Below are experts of layer 2 (counted from 0) of a mixture-of-experts language model. Rows are named router (the router's row for the expert), gate (a neuron's input weights, with its number), up (a neuron's input weights, with its number) and show model dimensions 0-255. Each number is 500 + 50 x the weight over its row's rms, rounded and kept within 0 to 999. Numbers have three digits each.
After each expert's rows: a language model's description of what the expert responds to. This comes from a sample of Wikipedia text that the model never trained on.

# expert 41
router:543463540546606460501556462435468507479552471528533500463462436516487450401484611490490539417629576548514565555552551458485509441446559604557519510499533520542445547541596405433536498528490517472494446542486562504500586560582486478442543565493489505522529534469536501500499466436523421506394443629515471378535481486504504582496461410454523550609459414525430466512505489522561376451533607478518588548558507487549506462516542485543376434478482581507558449521514481481575529525451449416533607481482534466528517574530504467557622539483538535619533504435523552486494478499527443511496447518533546505526520513453520492403552554475515426496481556549509516478501456462411463525454471524449482379534458507478517500532480449566534537593512536500399483556465514435508470592511484
gate1:523448515495463506452501531501402487469471469493495517528563505452569465532540545523457590511564527498464454443528486490501472493482469546404536508524421504579498485494586524450518513473530484456507477562543496503459560462510508494500555603500529576555436542493481522510567447573465523544477505550485476601484511465493573526427560529498477419489558446506471501474426496588425558432619531437471478558464535583537534473450489523588474494552530553519408595469529484486453446513480475412561602430455451524526451439500542351475552401534455539470549507451517582613456304530428384540475401526484539496496452472547502502541538474594494514466457549512517400411441445499535487505613495596490499504489504476389400577578517508469477574499497423553519500494438527564544472467464437
up1:487464524464470503536564528584493489543537469537517533543536500485536567554524516530506440484541443510530457587438411487464504450479535397446428524451475468568458361404518563509518504414561563600589503502485517553510480455503475493510461447447555491497511510470465561402469504641497509485456506382470476590531496536529410569548555523467441503472550549446520603502473549512498489559500529504483496492420519517486483590563603528499544530460591505508563502483451415425498551520537522455487455448530551445562498623492604493523538500458550492530549435434443540500501480501470494396496488532454522511476568546488445569414519531448564493592418544342481378529570500497503492445488480493445444480556522516468520510554515426352529402500480453498470487543546474437407544538441580
gate2:504465523445441491467485484515478507486538508462580524545547501534462537539533506569609478585474542479461464461527410438525524423447480526505433481406557515548486394506483535496482477524380493533479480535516457493492513572529482483501557470420504481605463468531599510655407546492535498474470541507520439566486642544452442467408587469506458508602527614476616534534501545531560488458478493453566508556429508412473483578535529571465484515480534456487536464484434568430551440561479426476562509523471472381466493516487498416567509493535518490465526539448466517475504507496531484566533415513553609476597527591491464449466470500445502485668429441522461490411451524506492466425551530522506529510443456516551593474474499455422486470474563491511448455485555543629588470561559486
up2:504560438502512537450629550537431548464515570497535533545479446501478530444557536442504576518466544566440364537434461479520388472425571506514535586499471547413541519488459436477527531473497620453520467556483499439525520549463476539546533372463439421464563499532567488569488530452493508486477491461456524510510597533438453489456515475530553502509548517502452588534510505550487508413484471530550600478449496536489508557455558586538494504522493539504528532478499536512510450537527529639521495592483501480510585498507502462524535483542447349514473514398600478510592472512586609484472556482436465473521492546490533484498543532486484399481446451604500440585484560469409408587490554437497523548458450458571493526472542569420391527537487517551554475574447626533552539527546553
gate3:480466541483501520424512586433482562541473532516563487447450538497460470522530493426544517486540549496564489544409512517621541545436515581570488487550494483430489430552579538481577391473442554469485485618546478440549499567513435515527477514399457452505541551493582430570551505525450531466489564531513499529616540513462526526550469488450470437568487591585378517499543476474520499415422495596568492432523551461511529550548539491514560411536508487460448521504561568583515443483539461405468461461481590443511507540520519494602557536509456513511457457438519517439584440526533553524409612489490534422454502503432423426462477462433513437527441517435501554626551508507575476452539507516402528533542501466434500439483500395433462486483529564473533407516544537580535489432496415
up3:493621399591474554595571446605546403509553447572475536548480483492546499488470489528449495544379565443406483480516472452477474440522505481370483502402501486504491457495449439554442574479521431545504530485523513537577403473385561483467519368521628520484429452476384573530527534546516506521489521466434510510424470535486527455500543577509555440402528444462566528532517556524472480587496476480426520539489416561503544452464479500475532585545552479537521429440458500455484470522540528545533457537471466638516499517508485493479489496509504395528495514546474561544357571445484493432524415492561525545544488494516560517546562505521531484488495513531484465452445409481493539429426498484503590534478432527516542585547508571481563547477484450513470570460456451418420516531496587
gate4:519487493530427398474555511461481557387484491546492474452483442517526491550443500459463511494496529444512517414587487537478482488507569446442548471526554400532478485468511514492484521514471479488529522550467467465544562489485498479482562481455472460536513559427525484491513518476463473387479483587521472481448447423412486390586612487419450536500526551401552555464533377462552522531489572497396523568435499543567532542420534484606505485571519512395530509504461453576469568621504447459515465382622546532504444548531520387438438385546453467510521404515433515544467502553530526458513432501562474466399585525488625441496549488537458465521506528500553465530485425533540537500488505585518511489446433510446546516449418582519545509440595449436431512398439521538528506522523463
up4:475517451498561491532566512476479481611546519438522552459464543524510573523563519450581608454514502554582528492545420552499539481517478569536468473511490521521470452640454498564448551451477523551546503432513478492481486608530521317555464490477588444452540504476549465471419606516462522449486514485520544555421521417483422527475471507444457409582443586497575621492437575546406498552492504443553435521433526410467501497447546482507466533524486530464496450518490459501573519506533570530593481564539532447506489614535525581551535636511527422589617498477482583533534428485452483492600427470528472498418501521544500576431495483428569462474514541470531519502493496555534507452509375497503561469587490481486517485460569560478462507465521478482476496561543494419577446506500491
Description: Verbs opening narration, headings. Past-tense verbs after a subject (published, held, made), adverbs like also, and == section heading markers on Wikipedia.

# expert 39
router:481518451502447463449537449527512412485490547511580545422430495498439567463518398604410447524476455487499424479499489433521491473486480540523527467542596525478557535460478578483454425517448476405514448460576409404512498456407461463461492564583520459567533565515391578498546521543542558496566535449622508520544407580549625459429552524373532426504543576480509502453525500545509486527411461514443492517536461489556503478510576464539536537479566439458453549497456526514399407444533476477477443549439443549474526446498549509499567462409457527441489577490572507472421569519511528530525448530476466456568463506532598437553452431445585461581533485537466506498504509485448566478449576481525538579566506448529439518436513504467531491427532378544453530563505526442456456457442533
gate1:449475513431489543470457544593542481478462513539584430480444577520460481504510436591405450452518462533504500425524532527599454554526523392533428474522554470518479484520489515487497472487560505454501534524451505409483442492490439588461587473512545527430518506508417533490652614500536465551436503442509517440537373424481566496451497402443427493430500628510496444405477497500641589537497548605524459463491426535479551478513469512438599443424496524571512489459520449545386468453532461449485486432499441584509458527534491466571461496488364532512408500605455493447464538510456516536460595471440485408505439431511523501538543521503566450498497485484491474464514424513462519616447487480508531507509445518540428549527501520561487496494487623512455504518575577509504492479478468
up1:486512456608608544556493652474472533491403493510436504559630507612528570529503484465489489518465586593488524602365512537516548487507513511482426498434432495437418408475505491516573529585629531503510496468488572489473451525538566423571498492497454530470525502505545432488506466515433574584514493617508447505485624489465466482427448563483498549470528446471483477439461513493553437485422539438555428487480538505424511522440512593505508538577483495558492521449530516447501516603448556508473502469540511509456445410483445525491470561612491500501439564505514437505602405449563518412452545515553469556493526492511403467510470537460452562429469562418485545480516516498469533475407444533461511416516478393493538498504501497508386559495482527508544424524480518439504562533492476
gate2:520453561512519524561596498444516529435565387595547522544534460506480430517450533474480450574620551492466513615468524469540533434554525487558579471501519501496554505511543488461509634371475519509588432456488558556522475588478475525469478494466511455452497527471509544447602472528462492412487537541475524495505545615521527498559466525514607520584431532505463550460435500529472460529552517478549537534525482509458522502540493499435464521516634444485589512430496507577558555422525559458505571449483425498490572432452506579481546404545558523603562511590485536515508501490455452426455473507451456528557475522565554541499468503531531487428514472590492546566558510473535582456583417467529533455612609458448586582542508547539546469508554430435450507465443413490481591507493449
up2:497557538485487505461464571430444462508458532467393573463566573474583541522532430564484539428474491550429397496500458589464480562483516454483471508406569481426460503489451507540539474623453516434542573523456420454401533460473532488546579525527515445490513378526501483503452585510534471646576537464518460490544478423487435483417469553523453485459524475574520474552478477459555516473487508596574440479519487516515439518425517532466598501431413499475501454498475413487581545622528583587518453569518526405556438493493473515460508517492486451461470515445511442567510461483428481475480599509521484503490564424378460532595544468453490521485395534353507486423431501555470427515470496536468496548415448484534499529507446467555459509505438541455462486565574560512537462527499429
gate3:536549511561516524558500515472509397577511511473546563550452551524475404562490636471503506503600548496642565519530361428503517481451527536493494578438441412582534508472545451564494514437494501515516496500508518398490464566506556508562477480439512558468483484501531462488637504490532454483446540510527489463398573464578499508500426520496515444506539507556492451457478578499545464457678402546496532557486500517493433479518520437553414545477492512440457504519580428473557505585524434434524557488488482479486474466428512537463499469522464507553423390512489477531542492554441492539454517475514587400501449521545501530518491504614552485477515563591471479460447519509605612505437484468488447396634476595519455498552438522490484545455465590487497493456512480456553501454517405
up3:476479513502562538453480468513520511487558580599458476465591437562424534456392468451476488471451520565444467424492495540524541485490542458547407533608540449445468507579452563409508508503531511497437458531502523539425561489533418493497544541596537584523479535408399545406489499495509511588450483431507422557517444494417467450497475419476427517556517464423551474471531535468478556466458526489577554544557530543500461481522553595571546420490474553519493581472471565597421515474485514527521496451383512454532466461528477444538486531445529530570475621499560515518457483377548520565514550522469514576583533437459450329533492480428410590492529469539517504527575559517446441518605599549533543466424499490526476521457516459545503529556538533552489511571510513563497461572506447
gate4:486507514555500504521441543495424465438504501384394430494562523505568466506558533486454475497512500547484461548496529544501636457562531533506538442473468480545551512520563475582576461482524486530466496536545560520447509534541510478461507449527337477512627437494449400516502492495359587539576454416490457499519482421472517526471431546592502546439574513489450454534483522527603540414491510529452500512589470514535447545494518440468474519522502514512507562550570472489536566472488397536510464559547549505542547524403531475442463477537438535455535537502551462570422553497410529533526436472469535412462422509511535516595585559471427512515452602519554389507504481509517531570502453471591512503553576481570427564497511468522431589599462434425421509578527544507608560478464477
up4:424555452460545542529450496488450463503534504464488444456454531431576579450509502440532350474479429521492392454494562470525532498551489542514543554497479560517580539448582480468467541423373546487453530444464552540456460476521564539540482503544476493588514540464471450413541420520440525552466479440490452446550548520537510539531531540617482503511470461527498432471489538514636543474454560463372504513531549525484478406526523469451487577482441562547469597561487475478580469430482412570479433576575501525533548531397529475516474519530562496507457562518505436503482510464564587526516547482500519488490413534631517604426430436488569458467468479495505473442553491535543446444467552532517503523519590428461510494498529484387513488425349396500511519479563400443530555548501511
Description: Sentence-ending punctuation. Periods and commas ending sentences or abbreviations, often next to quotes or brackets, as in Dr., a.m., Agg., water. and ).

# expert 36
router:459555475518588606453560460559546425549491598461563474487529509540457476544531445402547508509421441514441605458430402512477484560546465435440553559434457473517593475435450483450493446567443541420574477501504499522549515478607477467500525535530494485542520568491406482552410503578472491519510524531475515505486554575508544404435545535496484439476495446532488480542489543504475459534459518467480549541498559525602578505570500499555555544504532384490426580516500536549393388435617446490496478517441543503551557469413534433462537514499490438484559495473489531522580506520555533557506462494440461457457498472445486589506475431514506538473551454491445455521495550499465513460561613541441561557586504462432488426455577446470361438447562457444507535493414534494562508402569562
gate1:489449507548471530478538535423457421526504525573472596481467473463410541521498552529474528526548470512561547486392510552587444537518511511392511432539576387484505422470491515521504519538465468466522561577561484537516437571406572467424478444509471483470492544439448533469485548524549619419427477536433596519499501466537544475599473532408514494501518470510456448512550438545420506421499460542565409508507470471514505471532489408513601479485453538502473608523494551475434492534467432586547458470428559528494570458467430541517489495647466424433545536499566567523501624543500481577525521522535524482461529527450530503538521505446603458530570474602537571549452384480491484508541528484517545517476406501469466444562487518433511427473490439456649495547509542554419444508550557
up1:508507500466504465507543610543464611471445530403451446459527488464544554422458330513486479533473411457460481525551582452466449416535429589549507456393554415540581500489462501513578455464430545475427622485550428449439478461449523549495530594527513531570495480559512496500478478489618501523540480475546546497461546529592485399464540522438591485457583578526551537479495460583612539511562513550568509506478481470499568472587474478469473498435548448561365474439505515531615470512522547540449447557472562532525535511535500650562562464559443518441477493475467516505488469531525446505597460535558502539441500501516458477496549530506573540517438461496578516452448496545420423467502469493473449476465440415464555554500449481483543468471512441513494512558451435460474454561500470
gate2:489535594436546540444498567579490501474492477541493409570515460522467438506476437513509444514505536531542447488559555566572519595517441474528552465574405581478444487513503474489489475501571527545519604506487528627559545456586492550513602473532549478535502441503553536506516493530587448535397474489457472542511477443510529510510546498480575517500408521511450460372446529475359521553379530450463440631548519514468423438444579510421462489457502509569509419517520576500484487514507537492459529479526483439436471556575469501653421503583565459507529481460483476479403466442510505409463563443526567532409492505466552514508573436366461434513523482466541486499491496407453508446513524495463446550505506517510524557508493490432524460460490502447428530610484524588565416518462426
up2:524490554542455534565443400342609492455527424616508527449449403464507621417567530470556486536456523568504558531484501465520403454413564551486501560523417492589562531444505490475525480483435537476577396489602516487505490557442449508453513520529492505514484472459374435522464498408490563460534507467496568484565580481478443490530512522493524515566492477440466432540544464549548537512491550525484529491536495537498445440434451487477407464553434518520566510537527518520482473522384434430538481588445506544472514455503475456468399544496499635508577563466483524526504495473524523547569456551489540438544503548594431519479504508432478516485492403590546536443542431534495472515423465533584506517555431428544426535464548450551492500513530411586552467606481504490474482451553580
gate3:534476481551457545516535478525513566525503515450514512621555488473467641500499515501476456473495535510618545480563472549505537522447543536504612561530436470433528476420573538470551499503491622460568547463428491496534436475457535528467448488460422577508507401610513500571541498504506446457467501574452535460470472521475438513554508483503469490586431480482552344428483515473364531493576519583523540524394541572505472362457498516523527408541498474451521465474547538554523508478467549473528485525625436492517482514498570595515497516484511574485458520575468571546456514536462462488509551519543487558457556561510482509479448481504490548401481489543538485474481419464374496554525485441515475599571500568504536483550624556549478433626476509408530452514504564501525464442602551
up3:450464565503448507490442527459447475511526485545532536510455471422537465560453531570516551481502460493413485483414501460440458580485356412526576449480570552558456431530508503477510470502498417582562479603523583461398502534466518440462490434420500403462416557469551429467440541531483485599578483511462436492518560439452553515563466470499526562437530501484453537474499537434452587438484637519479399399503491452493496527568509480545489438555536457521497459483498432478483462457521555526467431554553545475583643501512470469437536544459643450409427423440436547578506516459506451491527475589453497507542486449489545552494530570506534515439476492530525450556456444602525370464541430481547500483452520527591520476502483507524536585476427567532438468465511486538465478541499459
gate4:578468467492595545440508405467566518422412506428569481469488460461438511545466528438513481550427421512525484402630471547459476425496477542499561600419523490495434453469484420457510443503570481463477478510483536458484513555545522492484451501567449506492581523461506473620496447553405416477512489527468519426434540487488445478435560561500517570573587493490448494409455559445541537493577502463535530407604515418517435458498374564528435506505542603435388641536474476462486581543498547441471510562500525544476548479463556489535550542481577535486468514517596536489597517451497476490473475537526555493426533510537460470474483518502482468417490525608495449518480535551489435546475562613462585517588532509465494481540585534536597525537499495609489456446510508469475460491451489
up4:558504462479505415527470499378527607528522527507481453480542580472478391539433512539460472396516507420542424564494453446480492513499504563566535584483496438470471472517514525535496523466457612483467462486523503484520546501513459551484477507476495637429425536443508598362505472531556450535477456500493509591434571525548453469480444453501466520435437520446474522486525458515442477593464542498531458607492456568485585502542476422474520478458585472574451462490532477474437429490524484493466483544545450482517447571507447524412474530529558450470464448572399519537533473400470457567499565465500503450464553433515553596509545505572623587621572481447412499448566480485569567526516456451501487510496555473608450456467570452482586479467538509515392566456514459482478408438429464
Description: Leading digits after breaks. The first digit of years and numbers at a line start or in table cells, such as 1944 and 2015, plus sentence-opening He, She, His.

# expert 10
router:421481479459474532534439554528499459514558510469427549457546449452581586486455372546460500471492450529541473533418509484575495423526535545564529529527512471504590469553494622542561462484445527523520544413511486443422394540451573566524561478585461521531463565496457512460458462459499522529560516429597529456464576466502475460450507491479563514447559495472524487485418494549465452548476425482485500554507517534484595516556516489402498555475515446574384545446511469582559507456608531526494483490445498530474523463495452585490524449600424459530491515508475572598437469460521584566554544544438595490457515473471483431475445494421555493535395553473527466486503600574482476470525545495554535534483388524556420565539554536410400546436493432451513529571585549493447460380468467
gate0:463531499443527534575417453440580481542510535586490470545450474486496505494459553493460575530493496541505473591363493391610465454498526519469492560529432519501516491484493492548491594486551601484593481571592562519526485495428475424495477378567455568574459526603503530484478522439487436456479464448504577462473599479636465507522480441479508448487565490624400509515532518475597493493568442557585405482491587450490545455545454507519487475535483412535568550476502577574415536502518639414483488577449436561527530534523414522532612468484531485532431494481430486524536456487488508476523509530432526363496470492495462469491532549447470494441515569519522554538523479508490464457491512443539449556484605487547550533528534535489434491456512475467475492519440549583536541473415567
up0:554435569532547534457475581551436422426495479578437528558466531497460535528504396473517448497417509430439535533541620490462496475496470534500529462419528570467578527519589491455510515516449519459579501448484435503550523475475439495495483510466552545505522508490473467490510423565490569457505535634526469436588475533474631490582567501584488497431445445514503399531398522517517457488462596482530420481540427378471479512507592500525593523576481523487516463507540519549521510515437569508508619528399426541476487499481561518503467551519595542490598543475534593456394474565582490443462619467507542463563518569537455574496446523466530521417560443424528559497460482554367457425521483563520470498534509532491528463491449503527535490497483528524568526468520439522424486382478505
gate1:528566531513493460333512545542517476514520466535404495464479534514485529515533446493485564393459362526517566520403497533536558512542478536438618476531529472595460475536502473465486448443410473665513476454520464492480509506583537459493450547451470616550513505517484455492573441546504514556527476590576452466420446434550498490475472489514529558471497546552514491515572561495416474509530569469499556449433511555419520494548555446521492510431466567475440596572516458503554427470451558456488548494401502505518498529567467529435471418510606552513450379442523464479519544567524616479513496571498578525523537453533417471469434454505456461541453500456485576511488511501525501571532566458486496527481548497386486455449532487459530558546491404546479535580592450514552378478499422
up1:390483531378529478417546454429517485433456487455524482459492529532520469450483462443506509505492440409538495449567497592553420490389459436500512494553495542508492523489492563494538459521410431489452430484481475571489481514545486433518531426450513412467601538449452507583504547540487655469536454501518462544484451432500487452539545488460611509510544586516560487524509518457555415486513473476574504482511575444474453432469531472528520491523533579501471453477522526525432519479501643459490497573503449531492390488512469444547653560576554486472440473426523497498478521497430563486469435492548490480544435540634495445506587496504527440477486347450615559445420456540485480472567508486616481509502521513496438507482413467462489542544533463504408492520516405477409444465483433
gate2:603600466482514430416358448452587523533482561492469506517554447421505515502552487455511625540503527567587492495518557532419593532506510440460554566506456465498524539559531472553469513523533508500509483501526503479476487499487561463458545538505438487542456454585450497563405477485485396647514422533474504429521469450537508432511443526449368559461484506475434514521513553485567426433548529450497553483536552547482512429407447507546513541471534470489380654567541400484473401466461570398543404486537426476511557471488542539461472617542534543554488439509446510508496463464518466536505545477561484484483537551483486476533461512501532533421541535507445451550518513602450474525451432443535473490512549479484465522503519432437431390458395511430514473501549450453520435418470526
up2:428561488537594476551510468481434522610636501514550467597518543597544427441555500501446452471466541559559474500454442479543464451589545543527534467433574524510618564432413448413565572504517455483491554519509484392534578541533640547466573437531502536520470519541501490525448501543459468477580501459564441559593490452542455555512491466478457482518511475567588513568535483521467529511409498531521555525538457502384431507542463437446532513497588508504514428458500496588486432487494450494533491488521576487470543486477438519535509467520471441421505478561508543521566649478506603631456478521504479474454455484536513492557492562496475483467419584517524486517514527496503448472532610524555586489510484410533521534524346409397417489517495467486516448534488510541494550509494483
gate3:486512461494586500453462553548428430438447521607476541537455486524525559571620497528470577468487452580468493445513477471451527516534406416560544411440484416525577370556499465506483477577540497453489473540488506489570590516593456421597477531499515530442498505513408599429540475421478464541454515514464591553487482472481480629497548493452479456533511576577443465512430419545441551486466501495490431690446547523505573542535495458498502542534471468580461526436506523525515448521574561537475409466475619463495456430548466579476486434659536504492488470544428534449506432457524556556528554380522449476486475489522531547478498480525524437514604543442562458536459521541514524442486475478547513529457439522492490523532524553567439467498555479544513518476489457476478537454443501
up3:593583560504419461492557439396609526595521606485551499454512503560501475400433527549544515515517572512524510507527524529511532445412615534557599605458452500485387514458500424469438451540440461503588456507476444432443421429467455530428517577475487501518546536527541455551495569503483434572441486474531492469563570559433400465459453579554548594505534365499495555502524591470522468491606469497494546421570530483526411434436622464515541524474529554501523503534471463548447482459537424525513508549438400482459554540449599421524514538486527490420493594515545485488502487541429406451482503561501474539516484468510525473494522452520567602545459485490455427431492437436515505532503465443534494504460565449504461570489459540495541527475542454512511500546512493502550440587489539
Description: Articles and code fragments. The article a/an after as or is, hyphens in ISBNs and names, and single letters or digits inside codes and abbreviations.

# expert 48
router:534460468547442549549502562447478444518461603459606572542533441441592556484613523550448507541424549503442453499432490479478550511523455517447554462495567617470481448530561533496500468535539383474503484468570443515539459588411526499556463513518475446528468475587511529475558565565545498502558485535482464448456512479499523619516527546377576522493509500469454496423410404457562458552489450494452462444451526432510499495462524450532538483548581489498497486507490491446445506499606486564442478516446431488449624516534447508444507536550532440529465540481525577510489511528473453460565450561527480578515602450551527562484420516430590447469595475483421487534455525480534589456489427565591432499490477412523454470519515520488431554482454504595515385486548483485439344451454497
gate0:443405516512454491536478533438473422427433478528512527509456535443556409513457562530453471470496503444462480453498547522463530492502461517384489425501550495464454463532554540506476517464522521559559446520536467482452548566453482537470522480451569454523472562573525464431481447438552418463513528494454481422570442462535553531500379462483419494564479443561421494474382484423537517506452476576521533488486506460486477637529440536539623527447422546530575405430547575508500601544524459570527494534527508484472591480547395536477405583559529448444413487564498472589465497482462521525503466425677483495511507514569512498448492531472526492421527521513458462449502506523489440556472460541575527590445409533628522432510527476525562485480549511480579474385423521464500471541561570
up0:513576517514458476470409417561612560519493510538401532486551471432516468601546456523508478544521537468546531480559447484568503522435491513572503528553464501504596553480510476499492449500466542444437512600570607561511447433498509528438479461483493472601520452517511430514566561511482488423470395508479483641530517480418489426419457479515489459502538469490505621579549518511531383511439436499530516517456485530545596473454517502469415528519569446410449538566525511539555445528527482395570533480432463471542417533439538526542489408554571490523587532478429567449432522506402464542539442515419466511515503562451563496505535566457593543575482512472554438557544412396501500514413508521495486430507503611442586468490498493455486572512518472442456505527553521476516599566540462
gate1:500552483467460486413482431506492486450403523466546464538531544589525502664548492513497579521515516434501473391471562604510564450524470548452514517457488494457497501524536571592525495540469492508398443500441438491527428522568544476561483444532601471441575544549504426585564472427519479496522504493492480458506383520531494529395506486531456426484503567482602526469518391534502593459479541529384479487451532552500513403455395501500402486580460519547457572600515566574556495604452491484488442576468483461467442427479496427467487537499503515539451449510497444453443462516525541477559435508485554471472447535520470504488483508467496539428447484570506457607500542443480443620535501480574496601549567508469442537566502497560458492487491528522397479501420467404447414501455435
up1:463507515492500559506520489517608492488538518521530518460433506522494480462570527434457521492525441444473471425573490542386484561442476485521541429462501474530519484565475527435538519456440425406550539464489483560444539542529479484490434470427508430521407436503423514494434423489505479553527526430535540563573624493463571563599508476596455399533493533430527540568400508458390428433570492528512477539540568462511570473538542511558600509573562515471471413516493545449483469496515501466483551389562581540490534507471495523529579559442506447373480498493492504465546498473517513458466411441516489481341480476463469459504453432472511484508495459488614445438426536490507472440513499348527528439505364475442509457462493514447567482514597429544543558481415553526541468439548469
gate2:498512520566538550565375511515400561575500504498421529531528494471517461521530574564508461438553560420475443478519531519477561498466525536462469506555440431512504483581522425527550472452543480449493451522544554493463520483528413527443457579545540500400600547554456439496559397529500441529541514426533553529462491491575557489396520525511485566450489455600493508530540489442479547493533483487447505465471555582515476379492520443574411599438467434552537543529436451477426487605526549534552531514498561461510398519464473521438502443572560494544434444461513479487463478508404533534496510495491478440472522416427447506601462539598498513469461562437526423562485520494550516525464489422501450482592603506502480470530471377546444466695449568400468464530466468504464483451497494
up2:499452576484483423550524490556479448542520594491564536420523470511446451539510558596482499522488592525456508543465440480451438513486544429495552496483424522558470465428534482439417521556503542458545543445493572518541522426497527539535392463469586484497403547569532570415566540488437477563506650411504471506513562513576484554440467558537467442601560554525470544432472472486525501514451449503507547551490499438473496572541490503441423493478556531476567533450553471453494614451419562546489547479496479537430590534467527531417509432525518543558485444500622505555575512476570537493509468534561484593529498507591557446476470563452525483418560478590447524539491572489676478491575496563483475483531514435484539544514438584482445561496547530486534390516567548510519403468451494
gate3:491511451505538550531518481451401511508591470570578516507444491466458621512544514499505482455520453664469529469479524487523476557497503535632467453512524604436421433485498556469526552469628489428569421468417505526560532474467459553495431530586493558488448505500539543488494510539561633455508564459512480562447562424463520511514527415494495573539498543539531551536416496426484546431438512530492483524535520495488617615486528526524602648537511523520467456457479481547527519480484435498507495492522479464409494589459490437406524506570601558511579578505434455559506525436523493459471504565458537508528527478510546538579462566514458397418516573525525557521581499598557452468485480572387613553520501484466527524545454477469485484482489442570467455468518536504511473471465572
up3:533514507498467450419536513538552416439496490579536479515376462479478584481435502494526411535483439494575448508542509506607519488426481447398482491509516532451510550417456445514413501491520512446540491537548454470498493498463484578375496469509493457497506541544411541604501444426467467417489590592503563533526468515590556422421517555463489398512491517419513465408550537507555474534517513570370575462506406520506502450506567515541469498510499410475551528531506579544510473551480382458552464502476485547553522480535493413468452527518413508493560570406527519446486595513482525508472448404417494412415487421524554550448536484362495474535598480462507582567517438427490409521509478558485551554497480500516520456488516567510560481534472529428421522589516501423534425477470517
Description: Table cell separators. Pipe separators and percent signs in statistics, election and sports squad tables, such as | FW |, Votes | % | ±%.

# expert 43
router:531498523520541517528551570530419372558530461555591511471425539432493415477426528498410483402491466414460496476540520521504485507500543504487516462407582508467470511456532432448474454515567463442492501487495451477459519478515481527543448553506471533500491479446510537513530469452519480504515495508552573493560499542556517539564489434587560500533500454422554507586481391522542487379550569476561564480528515494552478559464467531521579477583466508474534482491492529500531590544602473516410570595565579460424540509552468537606552522583475604481410517455508394577509508499516498506464426504512508623529604531538434531471575487603416543557443426510546518527496458539436476539572548582564607467477468473574504529612487484594562448502507489524388439480550574453434486533510464
gate0:518419461549526583451570464536557489484418523453534469493434564405496477423496511553517519587559480558517500616565538468466458533443373472510536484572522541538508448602503537434512521447504533508446576394503460473487472417512464509557445420489460529468475468513591545555493581548476539569583520412585472520472578477551444575538474522507447601540480518414511398527519481548429491448516544454456597515476638452482503559527520528498546533450534422481524607431555497548517526490600516459409466542546556460543431557512425524469545498499521433491475450544548471584476553573511620569536501542505483490542518540483469458422527482427502515543596436493511360535533507550512523530499551500450532511452483453424427548539468505618466548516537412540477510491527542489456528552475523
up0:476457426531478501528562607568453452572456590457485525448467485453425561459468448478406447415533461501476456460465532414578484482492522500454510514573567409542528461593459493500493516463519400433454581423439517528432553401516539527533554492592590580501486431480558472449466429467544543561451384501499565609564475552511480501476514403468513561439574423484590503538613543477507392519547523448455421497499523563425468485519515533545524384565473553425540526550587425527526557524531539520534536495501551459476495516468483566480497473558511559537602434554564523548478531573554480502538582484527438479487556527470472457550509482487523467477480427583379509502466558485579562507428400468524554448518489420530500504439542499528509531510559490445530463427507465479461484499577443
gate1:465590533528564583510512440571475469497586474567499522496485515486533443461483548543419503465585353406473519553605522607537490451449583554533494543506533465602456549556532518516558481475540507520513503527546507500535510390540473523504470537449452475455474498436560499507562439384491538573539524579522497462513553494511495425436384517536532572524492409521462548495483466503560541431363486495509545598581516466617477551534475537470503462584439494549497460416440479464537492423510453529505433489503572447497495503518501566548472526551437535502449412474500432540441554535480549485466501384521449467457549467534503461403527554533522563511500539527617487485496486443427533518580453545465577459624491471441508513631516472508445463605493525503383494484467514428530501549538463
up1:436540435488483577556510474584462479486554471554525579488486546442540477540548548571416477471559341480527458420524524538540599507461517516523386447482555455512443448451462478420529481440579524524549480472571562564557452493547460495552429514425458502481430450445430438411480498455455503512518471480473539508558411439547554474467461497488542524600483464481475481546441456510504497448449467548553558453538461530589502542471506562480483432605413579545538460405548431480504469376594431550477485479575560474516542508441494477577480461480413493481428448530473429568403430544453542437490548457513490520545582454468449494449483464539486581522527479537552494501511546396424521583493412538553572517544442554487460505617543477464453455432463499437454503384493445471527495479480481
gate2:545473497504491485539582492550476468563508473445495510581391432499444465509532508583454557614467525547432457537558472572505463510512493472526526540479437487479507466509505496453407541484523494514479454507529473445479504490494507495478494553592599537462520480510450535569547557434464469456389532462449501433549443547452583492577501472466392513405480527457518570442545525411441517409564531534529492446417499568498464411471489553484566581616492483441492475399527627474455534569438536612567547528526494442488567393361567525504523346494436413463496597457515521572490483509555494522494495516514473496424568462539518451537494576529434491524525585466509500556515550400528462511499533519556453481545487489516534536501456480562487461548494504479517403430414553502598550398450536
up2:460469541490439572481461533478493505449502517450470477567488494454566512512502556502607452413420570375519486481376561429434511460455471513472441441510472474509550548493522467528440580476486480561475451466622529475549515477407479511571449487539500502551451420532515570553511474481439420534506483538562549513592525436453496576479496408586465572558542443529467457346497497513495641501460535505482521559489497537496431432539431469499461528456571539541520501579559445496499498431487535454483509487377459581509483524552431456439529546535444493525493409439448461480552468480399591546552535499513517472538514459488513515543531508535500412508549511500481518481510524523453437504507494518544501510398472551526501517545448523569523549357492526493442628536528384577483359599547532
gate3:475527527491502561391432562576439598386498534405439534426539476486419437488515466405476410451492484524479533499415562505474521409489484490577494524503484409555584418514525520470468506507437535508453580500440462469435483523458551538431503521571542532567518572518432574534571527481482552499470500453455474534512546552457545512533567452608456445443529456525456523497525515566439479499501510544590479485507483506525421557459481510480545465428462533543570582509459503534552473523532564442479407543511541494465467537416516517511503593589492473472559513545553462542617562435547564527468538511526536552510395499578563380517504549477483459535442440440511595556553513580567428444502475517546572457447474482402500549583395488565537515489518506457467465589436546517419577513491387
up3:476482452504421485508550428445605577458546515548553585524534503552581612488476557538478516612501520501411539526599470549483486522481430512524546459503516497496461555541490490533531519542522419365492442539525537487480501547481460477503545506478526497486535459480472468603512517479463509478474476529477578425481479530437488523530453587389549618576526517614467442523433437504479580466383489576438544596433465548507504427557459343500481620573518474425512500411507554475497565523502624663558518461481530510426511493479564507557494484549510410578498443525478499501573491469506504567560526470494505497480577509471539542480580543449521489483553481487401422479480524468509513522470527455495451514494441499561448512505568404553424486538421580503485553429514520484576475491568504
Description: Verb forms and particles. Verb endings and auxiliaries in narrative prose, such as drif-ted, re-ached, been, took, went, up, out.